Experts of a small language model: 19.9M parameters.
Below are experts of layer 8 (counted from 0) of a mixture-of-experts language model. Rows are named router (the router's row for the expert), gate (a neuron's input weights, with its number), up (a neuron's input weights, with its number) and show model dimensions 0-127. Each number is 128 + 24 x the weight over its row's rms, rounded and kept within 0 to 255.
Before each expert's rows: "mostly gets" lists some tokens that are sent to it at least half of the time; "gets" lists some tokens that make up at least twice as much of what it gets as of all text. This comes from a sample of Wikipedia text that the model never trained on. Tokens count by the router's weight.

# expert 40
mostly gets: " have", " has", " they", " been", " who", " would"
gets: " was", " to", " is", " he", " had", " were"
router [141  90 122 114  96 131 121 137 159 117 114 109 166 144 119  98 126 129 122 135 120 105 102 134 133 141 124 135 160 147 184 107  88 157 119 102 168 123 124 151 143 168 144 136 170 155 139 133 137  69 102 129 159 111 140 123 128  83 116 146 106 112 133 123 159 104 113  79 122 135 108 125 166  68 129 178 113 145  94 115 152 110 133 140 137 186 132 134  83  96 118 133 140 136 131 107 165 122 126 129 125 158 125 129 127  87  96  94  92 172 137 135 120 111 139 105 123 139  87 158  92 137  89 111 100 124 150 148]
gate3 [145 187 136 148 125 130 120 152 146 105  93 110 140 107 127 123 143 131 145  93 129 119 108 149 102 108 136 104 157 169 172 124 128 133 155 149 155 148 138  91 122 123 139 144 104 142  89 109 122 102  84 164 130 140 144 116  80 107 121 125 132 124 132 136 129 118 128  86 152 157 113  85 101 137 103 181  87 151 159 117 125 131 141 104 117 123 142 160 130 114 136 112 155 130 107  89 171 176 111 111 116  95 136 171 112 178 128 129  71  77 130 150 139 130  90 125 164 101 134 135 105 151  97 129 110 157 150 145]
up3 [133 138 143 137 158 160 160 133 103 126 164  91  85 161 121  92 134 140 114 153 125 105 143 112 100 124 127  95 117 158 146  91 162 146  88 131 136 113 131 157 131 127 109 101 162 119 119 109 132 106 125 116 137  80 127 145 113 118 129 108 109 188 122 106 184 135 139 158 151 143 125 109 157 106 172 142 159  71  99 116 138 146 121 138  80 161 109 133 153 163 156 184 152 149 162 129 129 103 151 139 130 152 138 117 130 132 127 121 127 113  87 113 127  73 159 151 136 145 148 151  96 128 154 125 146 119 160 162]
gate4 [166 116  81 130 142 109 111 145  92 164 158 147 124 125  89 121 144 104  90 126 173 159 133 143 154 113 168  95 124 100 100 151 125 141  88 112 111 157 161 166 149 176 107 118 150 177 159 123 125 112  95 149 118  95 146  89 130 126 114 140 107 115 103 172  92 107 108 108 127 122 155 118 121 123 103 122 136 153 129 114 137 128 111 119 163 108 108 137 148  94 145 133 112 128 121 106 129 138  69 114  68 148 100 134 160 127 146 135 134 149 161 125 168 145  97  94 150 159 126 149 110  93  96 119 136 109 148 140]
up4 [164 153 135 119 118  84 100 150 138 144  88 118 138 125 109 108 136 115 135 124 133 146  99 152 158  76 130 105 138 113 155 126 148 134 112  84  93 153 138 124 104 175 110 154 148 126 104 123 138 138 149 140 131 122 111 127 119 123 142 152  42 148 135 148 116 123 137 135 138 161 192 121 103 103 175 116 128 118 112 167 194 147 107 137 103 134 117 131 154  87 135 133 122 124 105 107 119 173  86 155  93 133 134 124 148 122 103 145 126 159 143 121  86 150 153 130 126 133 114 156 111 136 150 156  70 114 112 149]
gate5 [101 142 159 122  90 150 149 127 131 132 156 103 116 162 126 136 114 135 127 153  79  92 117 128 113 123 130 116 146  65 150 115 136 139 148 146 142 129 127 151 116 122 127 140 149 108 117 158 133 143 126  88 158 120 114 141  91 108 104 121 138 177 176 153 165 133 105 111 139 152 154 179 147 121  80  95 145 143 111 131 125 133 170 131 179 120 107 105  54 157 151 109 131 121 153 118 158 133 128 127 141 119 115 138 141 121  76 169 153 137 113 158 128 130 126 152 166 149 143 142  97  72 111 156 116  97 130 149]
up5 [ 92 101 121  73 117 121 161  85 150 102 126  96  84 155 158 128 116 135 121 169 126 100 143 136 141 143 113  97 146 105 133 128 117 118 143 124 117 131 128 123  96 139 130 122 136 103 136  78 122 138 147 111  61  84 147 121  97 175 130 133 141 132 157 139 129 112 131  74 133 139 120  92 158 154 131 105 115 144 126 137 149 107 147 118 114 118 110 131 158 150  93 121 108 106 112 187 144 116 138 125 111 107 137 120 115 137 131 126 130 143  76 198 144  86  85 141 120 114 143 131 115 145 112 112 133 113 183 176]
gate6 [129 106  97  97 133 124 119 149 168 104 124 122 149 113 147  90  89 115 108 104 154 125  74 128 114 140 166 107 152 141 128 111 151 134 147 127 113 121 113 147 130 123 143 118  88 156 115 166 153 118  69 130 114  87 151 147 137 139 136  91  94  95 143  99 130  98 150 122 114  99 127 154 119  78 126 107 139  96 164 129 120  60 143 107 128 110 141 110 100 132 155  92 145 144 113 107 148  78 134 132 163 131 158 130 118 112 100 111 162 163 123  94 185 120 115 144 104  98 137 154  97  94 122 132 129 103 137 148]
up6 [122 148 124 122 111 182 132 128 154 140 122 140 151 119 129 114 153 151 181 130  98 130 132 166 127 107 123 143 141 117 140 161 124 111  76 151  91 155 122  92 182 136 134 126 159 136 124 102 143 119 143 106 130 162 111 121 130 155 152 146 118  94 113 153  68 105 151 142 136 138 125 141 116 127 147 140 184 146 121 160 141 126 121 117 115 148  88 139 145 137 112 111 128 115 147  86 139 113 145 106 141 183 151 160 116 170 129 124 148  90 128 179 130 141 141 107 192 137 121 117  61 122 137 159 142  85 105 120]

# expert 27
mostly gets: " his", " this", " their", " its", " these", "The"
gets: " the", " a", " The", " his", "The", "'s"
router [108  90 151 124 128 132 129 114 126 109 149  81 169 140  83 104 123 118 121 139 122 138 143 177 107 157 125 168 122  95 170  92 101 132 148 159 141 146  93 157 161 125 166  98 169 147 156 112 158 120 117 119 113 104 133 142 137 126 120 130  99  86 148 135 128 138 115 113 120 142 114 125 142 109 115 123 123 103  95 118 136  98 135 182 111 193 127  91 103 119 176 162 173 157 155  77 133 136 161 122 122 123 128 145 124 128 133 115  89 137 130 113  80 150 144  91  99 135 101 116 111 137 140 142 120 145 148 172]
gate1 [166 118 121 102 119 107 116 165 176 121 181 147 105 115 149 127  99  96 141  78 112 111 137 126 122 127 117  93 122 153 128 153 153 161  93 115 154 112  91 150 114 145 140 117 107 117 138 105 111 144 160 146 107 106 142 114 130  91 133 137  83 115 105 112 116 168 101 144 125 129 137 154 133 145 132 126 129 174  86  73 171 116  83 117 113 103 163 150 105 179 133 139 131  91 121 110 140 124 173 109  95  67 110 122 101 125 157 128 142 110 138 143 101 138 143 120 152 121  88  80 113 131 144 127 153 132 135 123]
up1 [135 141 147 167 123 101 135 164 136 124  85 112 117 122 152 116  72 105 123 122 182 128 128 144 143  81 101 116 116 154 110 123  97 136 115 185 131  94 141 108 125 152 114 161  91 160 143 142 148 117 151 151 113 132 111 143 134 144 123 151 116  98 128 107 136 134 105 122 166 128 129 146 136  94  91 110 145 135 178 168  80 118 161 103 108 103 154 116 117 137 153  96 119 115 141 157 129 129  99 130 155 120 127 100 117 155 194 120  94 168 142 167 158 101 119 118 137 115 148 123 145 149  86 138 124 134  71 137]
gate2 [135 124 136 125 157 114 172 135 142 154 152 119 125  68 161 112 103 112 147 122 126 130 179  89 167 138 117 119 128 122 119 126  73 130 143 144 102  90  76 137 121  94 175 152 108 123 129 144 160 153 148 140 140 158 160 131 122 123 106 117 146 146 137 138 174 108 106 134 139 103 127 159 135 147 149 129  76 131 131 144 149 156 196 111 120  89 126 166 117  77 159 136 123 131 131 122 127 125 132 162 152 172 150 143 108 146 148 129 107 148  84  91 118 115 144 165 116  95 168 133 101 114 106 121 120 137 128 144]
up2 [171 105 135 127  89 141 142 138 168 128 116 142 154 100 161 145  85 187  98 137 135 118 140 114 131 115  97 112 180  94 145 118 167 141 146  67  94 134 124 126 109 116 196 152 119 107 109  86 100 101 132 140 143 142 132  82 109 153 103 136 126 151 152 172 140 139  83 142 125 125 179 112 131 123 148 157 102 154 116 143 129 144 146 126 138 112 148 139 110  98 126 134 101 140 165 187 127  77 106 128 121 108  93 126 119 119 118 124 111 117 158 103 143 137 143 123 158 110 141 137 132 130 134 111 133 125 157 158]
gate3 [142 137 133 109 142 111 149 157 164 131 140 122 133 114 107 100 107 117 124 114 145 119 139  96  93 103 105 125 108 150 161 152 133 154 133 107 184  77  99 145 152 111 128 184 127 140 118 100 137 119 119  86 134 158 150 111 118 124  88 139 168 134 106 115 104 142 115 155  99 127 129 139 102 140 136 184 121  89 143 149 109 138 124 108 140 101 102  73 168 122 148 147 120 110 139 145 101  95  87 139 122  68 116 126 152 166 104 127 137 155 160 125 169 122 176 150 121 123 158 129 132 131 132  97 155 109 176 161]
up3 [173 123 138 123  90 118 125 115 147 134  69 144  99 125 101 110 115 112 126  79 135 117  98 119 107 123 170 176 108 161  89 165 151 155 136  70 130 111 106 163 131 119 131 137 123 122 110 152  88 137 120 143 122 137 176 121 128 140 128 176 122 154 107 110  98 120 126 139 126  94 167 135  88 142 144 171  90  82 182  98  93 129 108 112 135  83 153 121 123 106 124 140 149 121 136 131 129 136 107 152 126 123 102 102 137 139 121 118  90 104 143 105 158 133 119 169 133 125 128 131 146 132  85 101 164 108 132 157]
gate4 [149 100 125 110 147 129 133 149 185  97 143 149 114  93 135 105 120 145 104 117 122 141 111 111 120 109 154 122 102 144 152 160 151 139 104 112 102 110  87 131 139 156 106 149 112 129 157 118 130  86 129 145  93  99 142 112 125  98 154 161 152 160 166 151 104 126 107  99 146 160  95 147 119 104  88 159 120 113 127 157 151 122 111  98 105  94  97 108 168 168 126 144 135 108 106  90 106 147 165 157 121  85 147 162 125  98 123 149 105 143 109 137  94 116 128 115 128 157 101 175  92  88 140 125  68 125 112 126]
up4 [127 136 129 138 105 157 134 128 140  97  86 129  86 179 114 116 141 141 107 134 145 105 106 134  83 101 127 148 134  84 125 152 195 129 142 205 132 121 126 121 152 142 112 103 110 141 156  63  98 127 138 109 130 144 126 135 136 119 131  89 126  81 101 100 131 118 121 153 104 122 119 165  74 114 135 100 134 118 116 134 112 118 120 135  83 123 106 150  98 119 136 123 145 108 115  95 136 122 116  85 117 154 121 110 104 133 144 175 112  98 143 125 173 155 132 102 123  94  89 117 142 103 111 135 132  92 165 138]

# expert 54
mostly gets: " June", " July", "20", " February", "19", " April"
gets: "20", " ", "19", "–", "18", "17"
router [109 117 125 106  62 138 143 127 110 153 122  86 118 136 128 109 122 138 108 139 133 184 120 175 137 171 110 123 146  63 117  83 121 132 126 146 138 144 101 115 133 137 124 110 127 147 184  81 130 108 114  97 143 141 140 120 123 113 115 126 100 116 126  78 163 107 121 121 115 133  96 117 138  64  75 126 129 117 108 114 145 115 149 105 145 127 137 120  81  90 141 120 129 172 131  91 151 123 133  95 136 170 118  81 142 102 118 105 130 126 104 122 136 153 156 125 118 124  73 143  90 148 140 129 109 151 126 148]
gate1 [139 101 130 145 117 101 103  93 136 100 117 142 121  89 158 115 155  76 168 157 108 157 135 120 119 136 137 106 121 171 156 146  89 127 136 145 113 144 126 150 149 159 135  92  96  97 124 150 132  98  92 111 129 142 160 121 107 114 131  86 112 132 133 131 124 166 170 106  86 101 171 123 133 148  66 101 116 153 114 136 143 108 182  85  98 107  89 124 133  99 147 131 150 151  90 116 148 163 131  82 161 126 145 118 138 111 163 130 120 110  97 119 144 123 113 112 173 118 116 112 148 145 116 129 136 115 123  89]
up1 [128 127 173 146 105  77 120 143  84 124 101 129 114 144 152 119 126 163 148 115 105 136 122 166 109 130 151 157 108  96 106 116 156 141 104 125 136 139  98 122 117 185 134 122 114 145  87 167 169 156 150 128 139 140 115 150 126 151 136 121 148 134 145 146 113 131  91 129  92 116 136  91  89  99 138 147 177 134 150 140 107 157 103 137 141  79 129  92 129 112 148 156  91 118 138 112  64 124 147 126 125 158 104 115 170 129 151 145 106 126 149  81 151 122 103 171 127  92 169 144 130 159 104 120 127 157 109 100]
gate2 [154 144  87 125 135 136 108 148  99 103 104 131 125 123 130 141 108 103 127 110 139 126 119 131 117 116 103  73 102  96 106 119 107 107 140 112 131 145 107 149 160 112 126 116 110 132 167 141 168 182 115 149 108 110 126 135  80 114 142  84  83  79 111 135  99 148 143 140  87 131 144 140 132 103 126 138 123 134 121 112  92 110 122  94 141 154 110  55 118 101 166  86 124 139 156  77 121 141  92 130 170 173 119  99 121 159 150 143 109 161 125 110 133 149 125 117 150 141  79 130  91 110 123  94 129 118  94 132]
up2 [180 119 115 131  84 106 151 128 134 187 131  85 136 155 118 124 136 141 123  73 101 112 130  98 125 125 157 139 123 117 124 115  96 131 135 121  93 141 116 139 127 119 135 128 168 174 126 129 105 139 116 130  69 135 120 150 140 129 122  98 163 154 126 113 142 153  88 169 103 153 104 111 123 175 136 149 139 143 152 161 151 129  69 151 125 114 178 134 111 112 136 168 145 131 139 150  99 107 127 103 140 149 126  96 136 164 101 169 144 116 135  96 145 155 154 104 116 113 105 111 113 141 185 127 111 127 154  82]
gate3 [135 134 132 137 139 157 149 144 162 177 114 120 140 106 102 118 129  96 105 142 133 113 165 161  96 145 122 138 107 141  89 129 176 143 133  97 111 140 120 159 130 127  87 133 119 115 135 153 151 136 145  49 136 180 135 136 117 107  97 133 107 123  95 132 143 140  96 113  95  86  95 113  99 155 125 122 146 117 126 128  99 162 121 140 134 121  91 151  74 121 137 147 120  91 147 140 151  86 134  98 122 175 131 115 114 155  93 119 124 115 153 152 162 167 129 132 167 138 100 160 127 134  72 132 105 126 109 166]
up3 [113  86 126  93 155 136 122 129  72 136 166  91 110 150  84 113 141 157 134 112 118 126 130 138 154 130 165 101 115 126 153 124 145 133 179 158 124 131 177  99 143 136 128 135 134 130 170 143 103 106 169 187 110 129 126 144  71 122 156 113 113 176 110 116 134 103  96  95 121 133 128 121 120 142 104 137 108 162  79 131 123 123  93 119 173 104 148 142 114 111 120 122 116 160 125 162 110 126 122 176  96 161 130 114 143 105 181 141 125 109  91 109 124 147 171 133 142 135 109 127 114 124 115  86 112 148 117 141]
gate4 [ 70 130  94 109 110  91 151 185 161 151 137 167 105 114  97 130 106 130  89 148 134 154 123 151 107 100 115  96 101 130 113 132 145 133 131 161 156 137 111  72  91  96 125 151 148 154 149 112 138 127 100 129 110 101 167 136 147 149 113 103  91 148 139 111 121 116 117 113 121 137  96 118 148 182 157 132 119 133 118 119 112 106 186 110 124 167 132 121  89  97  93  94  97 134 125 144 151 104 139 132 127 113 156 106 139 115 166 111 127 102 115  81 129 176 152 146 102 161 132  97 109 125 137 133 114 120 105 112]
up4 [151 137 123 168 122 112 140 109 191  97 117  90 133 109 117 118 148 142 155 108 184 128  89 153 160 143 122 142 120 174 153 178 129 157 153  97 139 106 132 122  95 121 136  91 136 159 148 149 156 109 114 123 135 110 144 121 135 127  86 101 114 102 156 150  93 127 139 164 118 157 106 138  70 155 156 168 150 144 114 144 101 128 145 123 106 133 137 164 128  99 132 183 118 118 136 144 124 121  97 127 119 139 132 134 149 137 144 126 114 151 105 152  73 160  83 151 150 136 140 131 171  94 136 124 135 153 119  92]

# expert 6
mostly gets: " century", "19", "–present", "20", "18", "07"
gets: "20", "19", "18", "17", "08", "16"
router [122 104 120 132  86 145 132  80 107 136 119 104 135 185  78  96 146 116 104 147 135 161 111 139 114 160 129 133 114 100 130 106  94 137 179 138 140 169  91 108 142 121 125 122 135 150 197 151 118 119 124  96 144 118 172 125 138  88 121 158 116 120 124  89 175 116 119 145 118 125 103 109 158  99  63 131 109  96 116 113 138 111 154 134 162 115 152 111  75 129 135 145 122 170 128 121 135 151 134  90 147 174 144 109 137 122 127 102 124 142 107 118 131 149 130 105 112 146  90 160 117 150 135  99 123 162 141 138]
gate0 [154 181 109 146 136 133 126 135  70 132 125 187 104 131 109 106 147 117  90 113 114  87 162  87 106 110 148  94 123 130 108 109  87 176 142 102 179 135 116 137 167  88 113 141  98 171 163 144 108 115 125 147 143  89 104  93  92 129 126 114  95 131 130 139 144 114 117 153 152 184 113  73 103 100 114 133  93 114 116 152 145 123 116 131 130 100 135 141 102 102 127 122 117 141 121 145 155 107  99 153 113 148 119 127 159 158 125 115 107 153 104 130 136 130 122 143 131 110 123 135 144 150 103 121  79  96 123 115]
up0 [127 134 151 125  74 112 134 105 119  91 153 165 116 134 104 117 141 123 164 120 125 138 151 132 130 124 160  92 141 159 131 137 106 130 143 122 145 117 123 122 135  86 135  75 132  81 119 102 157 132 165 125 132 124 177 165 207 138 103 143 118  81 119 126 150 140 142 105 132 103 119 111 133 129 104 156 111 112 126 147 133 134 123 116 137 137  77  83 125 174 123 117 115 162  87 142 125 121 124 151 128  88  90 129 145 146 128 108 153  92 131 135 140 146 128 130  78 121 136 142 135 115  86  91 165  97 179 169]
gate1 [142 123 134  95 141 152 133 137 122 169  63 134 192 156 164 182 140 146 114  92 101 116 156 119 132 128 157 147 129 167 134 132 126 119 106 111 113 108 159 118 160 124 102 139 109 139 160 107 142 125  88 120 157 143 142 122  91  92 140 173  88 145 114 118 119 106 133  98 125 128 108 152 130 131 110  83 119 154 137 138 135 166 165 141 105 153 137 107 134 117 150 132 149 148 137 148 140 101  85 129 142 101 141 154  81 116 127  82 125 167  65  92 104 145 164 118 131 123 111 134 131 104 160 105 129 139 122 113]
up1 [102 132  82 179 136 126 179  99 139 132 170 160 112 137 150 118 105 175 159 125 160 151  90 144 189 112 131 100 113 145 140 150 110 172  72 129 126 158  91 136 101 125 135 137 147 150 120 115 137 114 123 142 111 137 125 128 154 117 112 114  95 133 107 103 158 109 106 105 168 184 151 114 124 135 107 142  99  89 129 115 131 137  97  91  71 116 105 142 116 148 106  91 135 113 151 129 152 139 115 114 115 135  84 126 141 132 158 101 117 124 179 154 124 154 103 148 130 128 169 136 107 137 134 150 143 121 124 132]
gate2 [137 118 144 143 122 139 123 111 112 164 111 128 189 166 137 162 138 127 145 133 127 141  73 109 120 105 103 144 111 179 100 131  81 127 122 105 110 145 153 134 156 142 170 158 151 131 153 142 110  84  90 124 119 153 143 142 106 142 128 131 136 131 167 144 131 110 122 158 148  98  85 118 160 167 142 115 173 160 102  97 107 116 132  56 155 159 100 143 122 102 147 117 105 161 138 158 157 132 113 111 102 141 114 132 155 142 119 145 101 115 148 121 145 130 137 135 141 114 136 134  95 204 118 115 112 134 124  97]
up2 [121 141 133 122 163 110 102 149 134 113 135  76 149 135 139 107 118 139 153 110 127 135 125  98 122 178 115 124 105 132 140 158 112 116 175 126 122 130 108 128 129 163 113 115 132 177 174 114 102 101 112 108  68 127 146 122 120 112 129 146 168 108 157 133 143 142  83 114 168 138 128 101 166 116 152 129 134 139  93 134 138 146 124 116  97 123  92 109  81 129  89 111 113 147 149  77 117 125 141 146 110 117 113 141 122 193 111 161 145 148 149 158 160  93 118 160 174 147 135 129 139 108 118 143  80 180 116 150]
gate3 [130  84 120 109 123 168 172  94 184  86 141 154 133  85 131 147 119 150  87 128 137 120 154 138 132  85 102 109 116 121  92 125  93 152 137 135 106 107 112 115  94 138 107  91 100  81 127 142 121  94 127 102 143 109 143 143  71 122 130 102 147 102 145 106 146 174 118 103 105  99 119 125 166 117 104 119 106 104 127 105 113 124 157 109 140  95 122 119  98 118 113  75 129 133 148 149 155 120 134 157 187 136 107 137 105 143 123 135 125 126 100 126 132 170 152 130 132 126 132 164 111 133 179 105  99 116  95 135]
up3 [138  87 175 130 104 135 144 113 136  94 120 154 142 138 136 165 161 172  79 127  52 149 136 135 107 111 130 115 115 119 109 142 155 166 124 150 134 146  93 123  93 106 107 123 126 141 179 177 174 131 122 110 146 112 104 133  90 119 143 131 131  75 157 128 105 114 132 106 140 137 110 135 145  94 110 172 135 161 147 119 120 124 119 108 105 151 112  97 104 119 141  97 124 124 135  81  91 104 120 133 153 126 101 107 154 133  98 113 120 142 153 105 139 133 128 155 183 136 103 136 120  85 122 110  79 125 110 122]

# expert 5
mostly gets: "'\n", " Died", "born", ").\n", "    ", "|"
gets: "|", "-", " |\n", " ", "\n", " |"
router [127  51 147 129 120 132 117 113  95 151 129  69 133 113 129 119 129 123 147 148 110 143 144 120 124 138  93 132 141 116 104 109 101 163 123 164 100 129  68 116 139 133 129 127 144 150 140 133 147 110 107  96 125 121 183 114 128  93  54 144 154 106 155  93 127 134 139 119  92 129 137 126 115  66 116 111  87  99 131  83 145 155 160 127 110 148 158 140 111  92 155 114 162 134 118 126 131 158 162  94 145 123 115  89 128 118 152 128 100 166 127 140 101 169 147 118 146 130 130 121  95 115 105 153 119 119 139 157]
gate1 [131 106 161 182 148 124 151  92 109 145 165  94 170 170 142 122  83  62 108 132 112 145 187 128 111 140 114  99 157 121 100 114 144 123 183 120 120 141  96 104 119 113 120 118 107 171 129 135 119 148 115  89 118 127 123 144 134 132 117 116 131 116 144 160 142 131 158 131 157 154 134 177 133 117 132 116 148 130  94 114 154  93 130 109 160 124 150 144 114 171 127 155 124 142 112 109 131 145 142  99  93  92 112 108 121 132 112  99 137  89 129 111 123  92 110 137 160 155 150  89 142 151 162  98  94 149 161 111]
up1 [129 159 108 114 118 127 141  93 104 117 119 101 157 174 119 148 135 121 132 114 176 137 136 155 102  99 134  76 127 124 148 125 128  99 152  93 166 142 102 173 127 147 128  92  94 105  94 124 158 120 118 118 183 151 139 104  97 148 130 170 113 144 129 142 146 164 122 137 177 126 139 120 160 135 172 132 130  84 158 162 105  94 126 162 138 134 158 129 147 145 134  91  98  95 122 131 135 158  96 166 103 101 126 136 119 148 154 178 111 154 186  92 116 119  92 120 128 137 117 140 133 107 130 127 155 145 127 123]
gate2 [135 135 102 125  99 143 146 132  88 128 134  89  87  88 138  97 139 115 147 172 102  91 108 153 133 128 138 107 136 146 128 133 185 102  88 154 115 150 148  94 137  97 119 134 170 116 160 169 137 108 145 105  97 163 145 149 105 116 149 168 126 130 155 148 148 119 146 155 147 142 130 106 124 116  88  97  95  78 112  98 145  98 134  94 103 116 104 105 135  88 111 126 175 126  93 110 138 190 127 115 146 144 130 137 100 135 121 143 140 150 155 144 136 122 118 104 102 118 162 107 115 121 100 147 120 103  94  90]
up2 [142 106 110 130 123 169 148 139 125 109 163  81 115 131 103 104 125 125 178 126 119 115 118 149 149 136 147 152 134 150 131 148 104 118 122 166 133  95 152 129  80 139 135 151 139 154 151 114 104 141 145 156 104 135 132 140  79 116 156 158 172 145  68 133 100 111  94 147 114 145 148 132 164 119 140 104 149 107 109 162 131 161 137 129 192 130 155 138 117  99 143 167 138 112  94 156 206 137 126 159 154 136 130 118  97 131 132 118 159 138 148 122 127 143  85  82 142 121 135  99 118 127 108  94 173 138 122 136]
gate3 [128 122  76 167 136 148 181 124 133 140 118 102 115 148 143 138 139 150  90 132 157 159 134 155 102 176 133 131 110 116 132 103 143 132 132 137 135 102  69 146 100 130 118  82 118 139  94 122 150 146 112 151 132 150  97 119 146 169 148 117 105 143 146 106 121 154 150 108 111 109 108 136 104 112 128  82 147 122 113 135 153  92 104 135 117 142 109 144 114  83 139 170 128 121 179 158 106 123 135 145 135  99 105 104 171 158 134 200 127 154 137 104 137 130  97 141 162 123 119 124 134 184 102 143 117 155  99  97]
up3 [115 135 159 125 156 112 111 125 131 113 113 129 141 147 191 134  69  96 118 101 116  75 106 115 166 136 134 175 137 125 132  51  93 135 142 118 145 126 132 143 116  97 160 150 130 105 128  97 148 138 158 145  94  83 154 143 131  98 139 132 139 124 112 131 141  93 158 122 134  97 127 152 129  85 151 149 166 135 131  95 122 133  90 126 155  85 129 124 163  77  98 133 122 143 119  92  90 111 107 135 139 114 127  95 122 136 162  95 135 158 135 144 124 142 103 117 158 140  98 118 141  99 113 135 101 160 151 147]
gate4 [ 96 112 138 137  87 107 133 118 157 104 116 101 144 108 130 107 152 136  90 162 124 186 115 132 135 106  81 143 134 123  89 107 136 111 112 100 170 127 113 120 154 129 102 184 116 106 135 172 113  90 129 162 123 161 171 113 152 103 149 115 127 119 181 121 152 153  78 163 142 118 146 165 120 132 140 135 104 100 138 156 135 146 147 148  94 132 155 133  92 159 115 166 124 103 127  91 116 124 141  52 128 116 125 101  98 131 137 154 128 150 134 145  99 123 124 126 146 132 158 140 148 107 137 124 139 108  97 160]
up4 [112 134 126 110 100 124 131 169 147 132 114 138 157 146 108 121 135 133 149 155 112  80 109 104 128 140 119  82 154 110 124 138 120 147  72 127 124 162 152 107 118 114  85 148 129 144 108 120 140 141 125 129 127 120 180 180 150 107 124 122 106 151 150 156 143  86 141 153 144 154 108 134 142 119 143 134  93 125 116 128 141 114 108  91 113 147 112 120  88  67 129 131 148 165 157 173 135 138 127  95 127 106 102 129 167 143 198 111 135  99  80 113 150  92 130 130 127 164 126  92 161 127 102 103 132 188 125 128]

# expert 68
mostly gets: " became", "History", "Personal", "Scientific", " become", "Species"
gets: " a", " was", " is", " his", " as", " the"
router [113  81  88 133 111 141 110 129 179 126 131 119 153 131 114  97 137 118 142 156 128 151 129 141 139 127 101 164 155 133 143  59  79 152 181 144 150 133 102 154 169 141 177 125 145 144 159  92 119  70 116 131 135  96 129 103 142 137 138 134 117  92 158  86 143 114 120 104  84 148 102  84 140 129 127 145 120 161 116 125 156 109 116 156 114 149 135 106 107 118 136 143 142 156 136  95 143 172 138 121 149 172 123 139 124 137 128 125  88 144 146 112 106 100 116 128 141 129  88 124  92 117 104  92  99 110 151 132]
gate0 [126 168 143 122 139 133  76 177  81 114 166 137 108 118  88 113 139 107 120 127 156 164 110 136 168 129 108  93 133 121 158 158 114 123 142 141 142 116 170 139 166 120  92 152 150 114 148 144 118 132 139 163 180 135 111 130 103  85 142 155 135 116  73 134 138 115 140 117 172 123 146 104  99 148 144 113 105 137 148 151 119 121 166 128  98 164 133 137  91 101 116 136 117 174 162 108 111 130 131  99  99 127 106 102 130 169 130 132 116 132  89 120 150 153 149 124  81 118 138 139 103 148 140 179  82 135 126 124]
up0 [149 129  96 132 120 158 122 111  69 147 143 131 124 163 122 104 153 123  96 134 110 129 123 124 149 103 126 148 122 136  86 138 115 172 135 138 144 121 143 155 178 120 150 111 135 170  73 127  90 161 156 144 125 119 163  98 118 139 113  93 117 131 173 132 112 135 132 136  93 135 147 170 192 139 130  87 162 123 154  91 114 110 122 151 110 126 101 103 147 112 151  93 121 128 181 181 117 106 143 131 112 128 110 129 156 112 114 127 135 158 100 124 101 163 107 117 160 130 115 105  65 130 117 136 152 138 142 153]
gate1 [142 141 114 138 145 157 122 153 114 105 154 109 145 155 154 136 139 110 105 106 106 112 114 156 153 113 111 179  86  96 166 163 135 151 146 181 131 100 140 109 141 132  98 124 160 113  84 135 116 101 137 162 147 102 113 109  98 120  91 127 123 103 104 111 127 160 114 164 115 134 148 144 155 128 129 115 156 130  94 165 148 119 122 127 115 159 158 124 150 147 109 166  88 144 147 147 146 129 124 133 126 176 123 101 107 135  85  99 172 147  82 104  71 141 137 120 152  97 122 136 103  83 126 160 128 145 145 173]
up1 [146 158 120 158  92 114 148 110 131 150 119 121 175 124 129 106  59 116 146 155 129 132 133  88 141 149 148 135  86 103 108 127 151 111 125  98 114 135 107 108 113 116 101 139 142 113 128 148 150 138 127 113 129 149 129 124  77 140 115 118 207  88 132 114 158  64 104 148 105 132 119 101 145 134 120 102  95 140 112 158 134 127  93 140 150 162 116 106 141 139 155 107 139 137  77 144 132 127 102 113 124 110 177 145 171  97  96 101 140 128 139 142 154 106 116 136  93 137 134 129 114 109  88 112 118 130  95  69]
gate2 [175 129 127 135 114 106  98 141 130  98  75 172  72 136  91 119 144 105 157 121 136 142 165  99 162 124 144 109 106 120 120 145 100  89 125 128 112 129 128 139 118 156 183 101 130 138 112 117 166 103 107 147 100 150 110 129 161 141  97 118 149 113 125 125 117 140 111 138  64 158 170 175  89 141 131 145 137 135 134 108 124 152 157 151 115 143 131 143 127 110 173  98 123 154 110  99 166 161 104 112 142 148 135  81 146 115 151 138 112 141 109 139 139 103 138  80 113 118  81 148 165 150 118 120 124 162 126 130]
up2 [154 163 113 121 133 151  90 116 119 113 130 110 121 140 167 153 146 114 130 105 130 161 109 141 154 132 144 146 164 157 163 134 123 136  87 142  95  83 125 106 157 151 132 138  84 134 103 116 105 114 108 113 116 132 119 137 164 129 148 107 122  99 149  97 134 133  77 121  81 119 164 122 143 163 108 154  96 135 157 133 136  93 179 134 112 142  83 188 105 123 166 131  92 125 167 114 122 145 115  72  98  98 127 131 127 108 123  97 124 151 142  94 113 107 144 103 172 145 123 174 142 118 130 140 167 123 156 135]
gate3 [171  76 127 152 128 109 145 132 122 157  90 144 154 112 115 130 138 102 129 166 148 116  81 145 126 125 117 136 148 114 135 142 124 109 131 115 159  78 122 154 181  99 135 136 126 115 118 132 105 110 126 158 137 120 121 142 139  63 128 117 115 121 122 120 155 156 149 110 165 160  93 116 109 110 131 139  97 110 121  84 121 141 118 131 159 105 108 151 146 118 120 138 132 144 151 165  90 162  80 190 154  71 139 180 108 149 159 146 161 100 145 145 120  92 125 137 123 104 134 152 109 125 137 170 134 163 136 138]
up3 [135 131 167 135 129  70  96 121 118 107 130 126  82 132 101 110 117 124 118 125 108 144 127 138 123 131 141 123 107 100 162 152 165 124 121 120 132 102 161 148 153 117 133  82 137 144 156 139 141  64 118 144  70 129  99 154 122 113 111 147 165  64 118 114 112 144  97 162 106 127 138 146 127 128  88 133 119 155 147 103 126 127  95 100 107 109  99 140 119  98 133 112 137  94 120 121 179 152  91  84  95 106 137 135  96 107 179 165 146 125 132 137 114 144 114 117 132 147 129 155  79 132  74 114 123 121 103 145]